From a checkpoint of a small mixture-of-experts model trained on Wikipedia: 3 picks a token.
Below are experts of layer 4 (counted from 0) of a mixture-of-experts language model. Rows are named gate (a neuron's input weights, with its number), up (a neuron's input weights, with its number) and show model dimensions 256-287. Each number is 128 + 32 x the weight over its row's rms, rounded and kept within 0 to 255.
Before each expert's rows: "mostly gets" lists some tokens that are sent to it at least half of the time. This comes from a sample of Wikipedia text that the model never trained on.

# expert 6
mostly gets: " July ", " on ", " September ", " November ", " June ", " January "
gate0 [190 144  91 144 140 118 111 190 146 113 121 146 120 185 140 125  81 160 145 145 105  98 167 184 162 146 107 128 180  82 120  72]
up0 [108 139 143 100 142  60 144 140 139 149  92  97 113 102 160 107 121 149 116 101  93 126 111  68 142 157 115 109 191 156 191 116]
gate1 [134 116 136 107 152 150 153 172 118 115 135 153 110  90  77  87  85  56 159 150 155 111  93  72 146 143 163 117  95 139 130 140]
up1 [181 190 122 131 101  90 127 137 130  85 105 146 132 127 125 138 175 115  86 107 115 150 130 115 135 138 143 179 103  85 161 175]

# expert 46
mostly gets: "|", "| B", "| L", "| R", ": S", ": B"
gate0 [160 127 125 154 130 124 149 140  99 189 150 152  92 151 159 169 122 191 105 102 157 125 147 126 154 126 172 125 108 122 155 125]
up0 [221 103  59 171 129 164 107 100 107 118  82  89 121  83 155  72 178 151 146 165 136 137 149 169 119 143  87  85 159 107 168 184]
gate1 [120 158  68 187 157 113 124 117 123  72 120 119  82 123 104 107 137 153 157 126 133 173 104 153 159 198 113 139 124 116  97 172]
up1 [121 128 174 102 176 101 165  91  68 145 148 136  93 122 128 151 150 131 165 134 130 109  99 133  98 185 120  94 140  98 115 114]

# expert 4
mostly gets: "===", "==", " ==", "\n\n", "====", " ==="
gate0 [163 101 129  97 143 152  99 160 123 123 173 127 158 138  71 133 134 134 166 152 131 113 146 121  83  91  75 153 122 118 123  99]
up0 [121 145 199 160 146 145 128 145 137 151  88 162 106  50 114 114 175 107  84 111 146 107 167 122 129 123 154  94 124 101 127 154]
gate1 [ 96  81 119 166 101 138 154 105 111  78 119 126 150 189  58 140 160 204 136 119 105 136 129 186  74 129  88 149 151 142 106 164]
up1 [152  81  92  93  72  94 149 170 127  83  85 124 186 225  88 184 116 114 145 163 129  89 154 221 115 111 106 146  52 136 127 120]

# expert 32
mostly gets: "mm", "arri", " cent", " dig", " mod", " far"
gate0 [ 86 136 106 155  52 144 169 183 125  95 160 163  64 138 144 193 152 127 124 103  86 143 145 139 131 105 125 214 107 114 136 127]
up0 [206 111 130 107  74 176 107 135 126 110 135 156 126 120  58 117 160 135 138  92 162 174 172 103 192 102 108  71 142 158 123 154]
gate1 [142 137 142 115 126 139 108 142 149 187  92 140 136 159  49  79  63  73 140 116 112 177 122  58 108 147 128 154 171 136  88 116]
up1 [130  80 174 178 123 142 131 113 167  66 155 169  62 151 147 145 155 109 124 135  94 102 137 151 143 154 106 160 164 157 144 122]

# expert 14
mostly gets: " was", ", the", " is", " were", " are", " is a"
gate0 [154 180 126  99 152 161 125 139 119 198 110 112  82 162 118 177 105 133 134 143 128 110 145 180  90 162 107 149 137 131 108 126]
up0 [163 149 134 129 170  73 159 169 148 173 103 142 128 178 164 110 102 153 130  84 103 164 100 136 128 137 129 195 135 136  63 116]
gate1 [115 107 164 114 154  93  94 120 118  99  53 118 109  98 137 106 102 121 159  60 127 119 138 131 147 121 212 153 130 182  62 134]
up1 [125 140 150  80  61  92 175 124 144  70 119 149 129 127 110 154 154  93 116 123 165 138 108 118 138 111 111 191 111 167 142 170]

# expert 40
mostly gets: " two", " three", " four", " one", " six", "ight"
gate0 [111 122 122 137 152 129 101 125  98 167 107 151 136  92 131 104 135  72  75 152 107  85 108 156 123 130  50 135 138 112  91 181]
up0 [ 83 156 125  57 146 133 121  91 168 108 173 122 115 184 152 141 117 147 142  93 129  75 150 127 143  38 114 122  89  83  73 175]
gate1 [168 140 147 111 133  69  74 160  85 131 190 127 135 110 194 125 163 144 133  48 132 135 155 166 145 154 146  61  96  96 101 180]
up1 [107 144  93  39 123 125 191 159 122  96 110 140  72 110 170 139 142  93 134 127 171  94 134 101 131 134 143 164 117 180 116 110]

# expert 11
mostly gets: " Canadian", "|  | Democratic", " Australian", "| Total votes", "|  | Republican", "| Total"
gate0 [ 98 137 134  91 123 176 134 135 161 106 125  95 150 135  96 128 112  82 212 129 125 161 151 101 133 203 152 171 117 108 230  75]
up0 [145  98 145  91 156 139  96 105  85  92 108 152 158 133 124 163 109 113 158 168  89 126  89 135 177 125 172 180  85  63 104 110]
gate1 [111 121 170 109 163 103 159 120 147 122 155 155 156  97 107  65 123 138  97 138 131 180 120 105 152 140  59 150 122 133 127 151]
up1 [149 133 103  56 121 152 172 145  96 123 115 125 128  90  81 115 147 173  52 137 125 138 160 140 144 166 168 164 130 126 106 109]

# expert 0
mostly gets: " Army", " military", " Church", " army", "etic", " Navy"
gate0 [118 164  84  96 171  88 103 100  62 133 148  84 171  54 113 185 175 172  86  58  85  85 130 193 165  57 146 103 106 127  63 100]
up0 [144 144 124 121 159 156  88 143  97 132 128 109 157  70 140 104 115 105 140 173 125 143 166 139 130 159  46 154  55 140 127 100]
gate1 [147 139 129 100 125 166 130 113  95 151 123 164  91  87 159 169 104  82 151 169  79  74 121 148 118 159 156 101 110 132 169 155]
up1 [115 160 114 150 115 123 133 138 156 142 145 116 121  35 136 149 139 168  79  86  71  75 111 125 101 153 121 157 135  88 105 168]

# expert 10
mostly gets: " Robert", " John", " Richard", " Charles", " Steve", " Mary"
gate0 [129  99 152 131 153 199  66 156 136 164  89  83 152 122 128  99 111 132  92 171 242 149  87 142 125 131  58 159 195 162 102 162]
up0 [103 132 128 149 170  85  80 106 131 165 169 177 178 172  96  70 117 145 129  97 180 129 138  85 172 138 139 147 163  74 133 118]
gate1 [ 98  98 160 137 119  83 148 155 117 158 102 139 181 129 168 107 118 111 147  81 107  88 128 100  99 151  70 114 107 130 106  83]
up1 [159 124 134 171 167 113 118 139 127  53  76  96 134 111  92 136 136 108 141 159 127 108 127 209  96 104 114 144 192 150  90 132]

# expert 29
mostly gets: " Har", " Abd", " Bur", " al", " Bh", " Bar"
gate0 [160 163 106 188 101 152 134 151 158 142 140 120 131  95 143 166 138 109 135  92 125  99 124  60  86 136 154  89 138 139 158 125]
up0 [100 150 113 146  85 135 144 182 138 137 148  30  92  98 122 117 158 171 148 106 142 176 130 146 134 114 149 181 141 129 122 128]
gate1 [109 179  30 133 119 164 148 158 102 116 161 101 164 141  81 106  64 135 149 153 115  71 118 134  91  76  64  75 124 117 176 177]
up1 [108 136 174 141 135 148  51  60 112 181 157 152 127 119  95 110 155 117 145 145 141 111 112 166 129 119 104 168 122 128 147  81]

# expert 2
mostly gets: "″N ", "| Total votes", "} (", "- •", " km^{", " population"
gate0 [135 104 127 150 159 176  53 125 111 104 140 134 120  93 146 141 113  84  97 155  79 106 139 132 148 145 145 163 203 109 165 119]
up0 [102  80 184 151 136  78 112 151  97 166 144  83 155  54 129 144 151 135 126  55 142 136  80  66 154 136 173  93 134 123  91 128]
gate1 [113 139 174 124 100 112 138 118  83 185 150  66 142 124 104 133 105 146 118 128 110 161 103 119  75 100 125 136 152 140  74  99]
up1 [151 117  95 172 198  98 112 105 123 136 151  86 109 146 158  88 149 157 117 132 114 155 144 110 167  96 123 151 165 165  87 109]

# expert 5
mostly gets: "\n\n", "===", "==", ").", " ==", "\"."
gate0 [137 119 137  73  10 106 169 113 118 138 155 109 120 118 106 130 154 148 169  49  84 108 113 151 154 147 177 157 142 115  84 111]
up0 [145 184 132 157 178 150 109  99 127 151  97  70 172 143 180 118 152 125  68  78 143 148 170 122 149 118 120  73 131 145 142 110]
gate1 [157  97  85 153  82 163 112 149 126 115  85  79 118 193 158  95  56 116  79 168 142 125  82 124  32 143  61  96 166 134 130 174]
up1 [145 186 145  71 122 139 147 118 112 143 138 125 150 110  57 115 141 185 170 116 130 145 130 159 183 101 132 109 113 121 176 125]

# expert 26
mostly gets: "ium", "ado", "ini", "ica", "onia", "illo"
gate0 [ 91  76 120 116 128 127 149 130 112  98 137 109 111  94 136 108 125 100 108 122 101 143  95 132 144 163 101 114 126  94 143 168]
up0 [163  63 121 102 145 143 172 124 134 126  93 150 126 180 139 157  92 187 151  93  89 175 174 121 165 109 173 159 116 188 118  58]
gate1 [112  96 134  88 138 187 103 175  96 185  47 145 130  92 136 176  57 134 180 122  99  77 105 129  90 137 173 111  94 105 164 111]
up1 [ 72 128  75 145 134 137 153 133  68 189 144 216  65 149 148  98 128 134 112 143  64 170 152  59 115 143 195  95 115 150 116 151]

# expert 47
mostly gets: ";", ") |", ");", "\" |", " |", ": S"
gate0 [ 71 152  91 101 168  98 136 134 147  87 131 158  93 122 174 109 114 115 163 131 113 147  92 127  87 155 175 112 122 140 113  92]
up0 [128 163 106 106 109 132 150 112 123  85 126 111  85 102 122 137 146  91 127 115 155 103 101  96 148 164  88 106 155 135 127  99]
gate1 [ 92 105 125 120 216 129  99 111 125  79 132  96 136 167 111  90 138 136 112 131 140 131 174 167 149 150  73 142 118 163 205  50]
up1 [193 176 119 141 128  79 125 120 155 123  80 104 158 175 152  91 144 178 182 157 220 157 120 108 109 160 188 176 141 178  73 161]

# expert 7
mostly gets: " more", " is", " have been", " are", " can be", " been"
gate0 [ 78  79 176  87 140 117 139  80 131 108  93 143 119 137 125 100 140 169 111 180 163 118  75 109 187 164 122 111 136 187 131  70]
up0 [ 77 140 150 144 161  85  82 126 136 118 167 108 168 142 129  82 110 128 123 107 131 105  99  71 138 104 124 163 157 164 115 188]
gate1 [129 103 189 150 114 135 121  91 103 153 125 145 143 138 126 119 149 109 192 172 129 186 140 170  97 152 172 153 133 203 178  83]
up1 [155 148 107  78 100 143 123 124 139 166 187 158 108  78 154 113 112 140 128 164 140 152  58 167 146 109 210 158 167 102 100  92]

# expert 33
mostly gets: "|---|---|---|---|---|", "|---|---|---|---|---|---|", " | X | ", "|---|---|---|---|", " | .", " | Final |"
gate0 [134 161  84 104 123 133 108 147  91 114 117  84 177 129 123 180 132 149 150 130 127 128 157 120 109 130 126 139 138 128  50  99]
up0 [146 155 145 183 145 116 163  72 153 155 136  73 150 132 126  84 178 117 127  93 108 192 117 101 108 137 120 116  59 178 131 111]
gate1 [131 217 100 127 165  88 120 143 143 147 133 216 186 114 129 152  96 151  92 195 118 100 186 160  96 100 104  74 149 128 177 108]
up1 [136 205 125  79  97 153 146 103 147 133  87 112 137  97  72 116 149 138  88 109  93 187 115 139 145  67 119 132  93 133 157  80]

# expert 15
mostly gets: " Iraq", " Ivan", " Os", " Tim", " Palest", "ij"
gate0 [162 158  82 108 168 128 160 125  90 176 163  94 114 119 105 118 149  98 151 101 132 170 111 146 134 127  80 141 106  79 111 142]
up0 [109 136 135 117 134 157 175 113 120 149 153 223 141 117 104  93 144 147  79 131 148 100 126  92  86 115 247 150 145 134  94  72]
gate1 [ 79 118  63  99 172 125 136 145  89  69 137  89 141 130 178 149 170 182 148 113 129 168 167 126 136 133 164 158  71 117 164  93]
up1 [173 129 148 105 149 154 151 106 140 129 131 133 107 125 162 123 131 151 121 108 110 105 111  66 168  92 143 144 195 114 101 164]

# expert 23
mostly gets: "000", "50", "56", "70", "60", "100"
gate0 [152 129 162 149 124 166 141 130 122  64 110  81 124 148 202 190 152 115 135 111 127 139 157  71 145 177  87 116 123 109 138 169]
up0 [186 129 123  88  85  85 186  95  97 106  90 145 121  89 121  98 182  87 157 118 141 140 105 160  83  82 120 132 153 195 155 121]
gate1 [138 160 138 186 137  88 181 153 104  69 156 100  96 112 152 118 147 117 163 111 104 159 146  94 129 169  97 171  99 122 100 160]
up1 [133 204 122 166 167 157 143  93 154 162 160 126 131 145 157 120 132  95 232 126 109 115  77 139 164 103 108  58 157 148 173  99]

# expert 37
mostly gets: "CA", "SA", "OL", "AT", " E", " MP"
gate0 [171 132 165 170 199 117 128 145 148 115 121 114 161 196 164  98 187 185 177 133 111 125 124 106 128  92  57 185 109 127 206 134]
up0 [127 192 108 145  91  91  95 137  73 102 109  94  91 150 142  87  65  74 126  96 114  67 102  90 101  74 142 137 111  87 150  87]
gate1 [138 120 143 142 109  71 160 109 125 113  94 129 163 130 164 102 160 174 128 118  94 116 111 113  92 120 119 157  38 113 170 141]
up1 [173 155  93 150 160 102 110 124  85  96 174  93 138 131 127 143 167 136 137 150 130 120 146 163 161 134 155 128 166  97 174  94]

# expert 35
mostly gets: "ić", "ola", "ica", "ana", "za", " Jr."
gate0 [144  83 184 111 160 123 140 116 119 138  80 131 115 147 122  73 102  94  89 146  88 138  80  76 107 213 131 100  99 122 120  82]
up0 [202 125 124  92 107  79 124  84 174 128 150 129 144 137  98 143  99 131 119  82 139 119 122 128 110 125 142 128 165  95 114 165]
gate1 [ 69 131 116 108  80 153  86  99 123 104 110 133 190 159 182 136  93 130  97 150 114 146 190 183  82 159 130 133  51 121  85 100]
up1 [102 102  89 157 173 158  91 107 119 134 139 111 136 153 119 159 102 119 182 102 134 170 118 128 181 125 132 153 179 113 150 153]

# expert 30
mostly gets: "',", " and M", " and S", " Jr.", " and L", " and P"
gate0 [128 142 134 122 192  94 115  91 136 111 108 141 113 116 150 121 149 154 123 152 116 111 166 152 188 194 107 169 184  60  86 154]
up0 [109 165  97 134 150 213 100 155  98 183  98 145  94  45  73 135 179 181  97 123 127 121 115 137 139 135 114 111 138  73 100 156]
gate1 [106  99 168 103 130 114 107 142  84  95 143 182  60 161 115 129 152 120 165  51 117 107 126 108  93  93  54 123 163 158  86  79]
up1 [174 124 143 131 161 132  73 155 131 146 128 128  84  83 128 158 101 141 125 134 114  91 103 128 150 109 111 182 174 162 154 176]

# expert 27
mostly gets: " as", " by", " by the", " for", " to", " as a"
gate0 [ 91 122  87 113 193  94  97 112 160 133 134  95 129 213 125 148  90 122 142 152 124 144 130 161 176 149  97 108 106 160 171  94]
up0 [175 129 127 175 168 100 132 206 167 147 103 149 124 146 123 146  99 118 140 141 140 151  81 124 101 148 181 123 138  88 118 151]
gate1 [175 149 200  71 149  90 103  96 141 114 182 133 158 170 115  95 139 120 123 116 132 176 156 150 154 113 113  82 119  97 158 164]
up1 [137 120 143 132  83 108 142  97 143 172 212 165 123 186  79 149 167 109 166 122 141  80 133 150 123 128 158 183 126 104 161 126]

# expert 17
mostly gets: " elected", " support", " control", " education", " law", " study"
gate0 [ 81 102  95 134 147  66 132 154 128 126  72  98 140 199 126 149 170 117 179 125 138  67 151 130 103 132 137 164  91  98 121  93]
up0 [135 142 113 108 144 163 154 142  64 161 163 132 102 193 124 107 116 146 124 154 112 127 132 146  64  91  59 115  38 147 113  95]
gate1 [127 141  70 173  97 105 108 220 130 103 130  96  83  97 144 100 139 163 135 143 123 169 145 115 155 136 147 126  83 171 102 122]
up1 [127  81 147 129 123 128 128 119 138  91 101 150 140 193 123 106 145 123 135 113  83 167 139  87 148 119  99 136 157 112 106  81]

# expert 28
mostly gets: " cr", " inc", " Pal", " inf", " Cor", " dist"
gate0 [191 124 154  86 116 105 134 118 179  85  97 192  88  89 113 116 118  95 109 142 152 133 161 142 113 122 131 139 136 157 174 121]
up0 [153 149 146 167 107 150 125 125  82 110 120  98 165  93 106 172 158 165 141 127 132 112 104 134 140  91 122  89 107 127 124 191]
gate1 [101 112  51 134 195 133 109 103 133  65 100 110  73  67 151 124  63  90 137 119 161 133 103 148 130 126 149  66 104 113 155  73]
up1 [146 143 119 135 110 144  88 184 174 133  98 106 133 144 104 149 107 154 178 181 170 108 131 141 140 115 133 124 190  86 135 122]

# expert 8
mostly gets: " name", " film", " album", " there", " song", " species"
gate0 [149 138 141 172 127 141 134  62 142 124 161 170  86  91 155 112 107 103 128  91 158 154 127 140 120 131 133 121 129 107 108  93]
up0 [ 98  89  81 130 164 120  96 155  96  92 120 138 155 218 114  93  84 164 113 113 152  98 136 141 149 135 137 154 135  88 136 154]
gate1 [ 96 131  91 133 151 135 110 117  99 110 129 197 103 126 142 185 180 141 164 224 150 152 126 130 146  83 140  57 127 124  83 136]
up1 [133  67 157  70  75 154 128 135 170 102 156 146 168 155 121 179  58 128 123 112  56 166 167 134  42 140 163 127 150  89 127 132]

# expert 42
mostly gets: " Av", " Bor", " Ser", " Jean", " Ale", " Jud"
gate0 [138 118 141 121 141 196 117 134 123 138 152  37  92 136 130 117 148 169 214 143 156  77 132 125 169 188 134 155 135 159 115 169]
up0 [147 116 176 121 158 137 123  92 116 102 137 141 104 127 207 132  88  76 127 160 134 107 145 125 156 151 142 136 133 103 183 115]
gate1 [105  92 150 112  95 153 109 130 154 101 108 118 124 129 128  84  94 117  60 138 131 139 195 167 135  94 119 122 107 124 116 158]
up1 [ 83 160 154 136 109 215 106 136 121  87 148 137  93 126 135 109 163 152 148 124 110 131 101  96 129 117 129 134 102  55 136 117]

# expert 9
mostly gets: " up", " over", " made", " about", " began", " used"
gate0 [130 149 118  96 135 148 150 145 165 114 122  81 111 145 127 143 113  91 150 130 195 147  94 124 116 165  92 136 160 127 116 173]
up0 [142 177  90 138  65 180 137 151 123 124 151 122 145 166  92 208 156 126  77 196 112 128 105 138 106 178  96  92 152 139 134 143]
gate1 [175 175 133 100 162 174 135 128 129 101  89 171 103 171  96 119 129 103 168 114 168 225 115 100  78 175 173 128 136 127 115 113]
up1 [141 166 130 115 102  87 151 164  74 172 107 136 217 141 119 126 108 112 163 110 150 176 159 102 128 130 129 141 127 113 186 140]

# expert 16
mostly gets: " White", " Hill", " Wood", " Brown", "ford", " Hall"
gate0 [153 175  88 157 140 184 103 199  96  97 130 119 124 186 139  43 104  78  85 181 120 135 169 161 119 154 154 124 101 141 143 122]
up0 [144 161 150 115 159 132 171 147 175 181  92 128 162 116  75  72 156 128  92 185 160 161 135 140 141 156 138 148 161  67 161 160]
gate1 [162  84  67  98  78 163 106  90 139 100 143 146 111 157 127  95 140 157  85 156 155  88  91 139 124  92  88 107 137 163  77 164]
up1 [129 156  98 120 159 126 141  90 103 164 124 130 194 110 133  76 124 182 110  91 122 124 116 140 129 160 196 125 118 103 101 119]

# expert 41
mostly gets: "1", "2", "25", "10", "15", "14"
gate0 [140 136 125 195  71 141 132 189 141 127 106 146 149 140 141 125 142 147 182  95 192  99 122 132 130 137 137 143 145 159 110  63]
up0 [163  65 130 139 113 120 167 145 106  74 137  53 149  93 153 160 160 149 150 162 131 124 149 148 126 122 140 137  84 123 148 134]
gate1 [143 116 116 101 150 139 111 120  88 110 109  81 130 186  81 145 157 148 171 139 141 145 142 118 194 132 133 144 141 101 147 166]
up1 [169 153 109 192 131 138 179 156  82 137 121 138  86 121  86 173  58 144 136 184 141 134 150 135 131 107  71 147  89  98 130 140]

# expert 21
mostly gets: " and", ", and", " or", " and the", ", but", ", which"
gate0 [117 161 102  90 112 104 155 100 138 224 142 120 179  90 152  49  91 125 102 135 172 161 157  98  98 115 123 113 157  93  94 185]
up0 [133 109  87  73 115 173  97 103 154  73 152 163 119 169 115 224 147  90 159 137 106 152 114 126 125 196 162 143 159 125 102 103]
gate1 [129  87 143  97 113  96  59  86 131 135 134 188 150 129 105 125 152 167  81 157 110 193 143  94 104  97  67 138 143 120 178 139]
up1 [ 86 153 118 133 117 117 128 161  48 123 120  80 157 131 168  28 157  83 129  90 138 114  78 157  92  78 190 118 172 134 167 102]

# expert 45
mostly gets: "\"", "/", "),", " \"", ")", "\","
gate0 [115  96  96 193 180 127 179 147 146 104 107 146  85  99 101 144 175 149  60 126 114 111  92 208 109  80 144 133 175 190 112 106]
up0 [130 161 143  98  84 152  97 129 182 141  90 115  60 102 100  67 165 157 123 167 159 164 172 138 121 144 127  67 148 143 179 105]
gate1 [129 113 113  70 210  89  65 134 195  86 141 135 147  92 176 143 167  64 150 144 112 172 154 149 105 167 128 171 149 158 128 120]
up1 [162 165  65 168  97 128 153 112 112 106 130 149 127 137 131 155  92  85 117 134 145  69  98  99 159 112 177 146 114 168 128 132]

# expert 36
mostly gets: "| ", " (", " ", " (age ", " (aged ", "_{"
gate0 [109  70 139  81  62  77 154  92 106  79 132 158 151  83 166 114  99 161 111  84 137 138 148  84 127 135 127  55 147  85 139 139]
up0 [145 169 161  98 109 123 151 105 133 208 155 124 158  73 143 161 129 198 125 137  72 170 124 107 130 130 135 147 195 140 168 107]
gate1 [ 89 104 164 118 156 143 115 152 155 175 115 125 155 137 126  88 118  99 164 172 143 155 196  82 136  74 148 145  84 181 176 178]
up1 [146  79 160 120 106 140  99  95  99 132 187 110  95  90 179 161 123  99  92 121  88 101 184 170 160 128 100 179 100 126  86 136]

# expert 31
mostly gets: " v", " ins", " ind", " conf", " ·", " Det"
gate0 [181 120 171 120 165 133  92 135 124  24 120 113 155 127 176 160 129 154 138 114 144 149 111 157  84 110 151 147 170 140 119 103]
up0 [114  84 138  77 115  56 153 121 107 144  69 165 130 139  65 129 114 152 196  96 120 139 134  58 112 123 129 123 125  70 121  91]
gate1 [166 158 138 143 160 104 129 167 124 177 136 122 113 216 137 118  90 102 121  83 108 133  60  81 119 100 108 137 129 154 158 189]
up1 [123 104 121 137  87  75 157  78 133 136  96 189  96 120 104 126 159  85 158 116 123 141  92  93 100  82 129 159 197 120 113 114]

# expert 20
mostly gets: "-m", " ref", " Sm", " sn", "-l", " esc"
gate0 [109 217 129 177  85 139 153 120 127 188 192 134 189  48 139  87 144 138  80 118 146  45 105 135 126  88  72 140 109 148 145 144]
up0 [144  98 124 153 115 142 113 156 100 105 123 106  65 144 158 148 156 101 106 143 190  50  90 113 111 152 115 103 134  98 101 127]
gate1 [135  66 134 119 103 129 168 145 107 112 130  81  94 101  74 167  99 132 126 142 189 138  88  86 137 102  83 171 152 114 164 108]
up1 [ 58 162 160  88 165 141  73 131 160 138 133 137 109 176  70  56 151  95 129 132 102 147 138  97  72 129 155 130 163 116 163  82]

# expert 22
mostly gets: " League", " Awards", " Division", " Cup", " Championship", " Records"
gate0 [ 61 104  53 126 158 139 102 127 154  92  84 143 178 116 112  76 105 111  95 143  97 131 158 110  95 122 118  76 109 143 100 118]
up0 [124 186 147  91 185  72 179 178 145  57 129 101  79 162 126 104 128 141  79 114 101 138 196 104 108 163 155 115 125  93  90 131]
gate1 [144  94 115 195 130 152 126 163 131 122 139 145 128  86  99 104 158  96  99 106 166 101  83  90 103  98  77 159 112 168 110 155]
up1 [106 154 145 161 183 130  98 139 124 111 176 155 130 112 142 150 148  56 151 124 186 107 103 114 102  96 100 119 109 147  58 131]

# expert 13
mostly gets: " development", "ations", "ments", " success", " process", " product"
gate0 [164  77 131 144 218 108 140 107 170 111 141 129  75  97 156  87 107 121  95 128 129  93 129 113 159 151 154  85 124 184 129 128]
up0 [133 142 212 116 117 144 123  82  80 115  95 123 146 105  44 145 140  98 120 116 115 143 161 142 113 126 129  51 121 139 146 226]
gate1 [125 129 168 124 147  86 117 131 180 165 124  64  92  74 138 136 110  60  97  85 139  96 139 108  93 108 135 100 113 164  80  90]
up1 [112 147 139 154 152 101 181 129 124  98 177  97 159 140 128 115 132 120 125 211 122 130 149 131  75  97 167 136 116 120 146  92]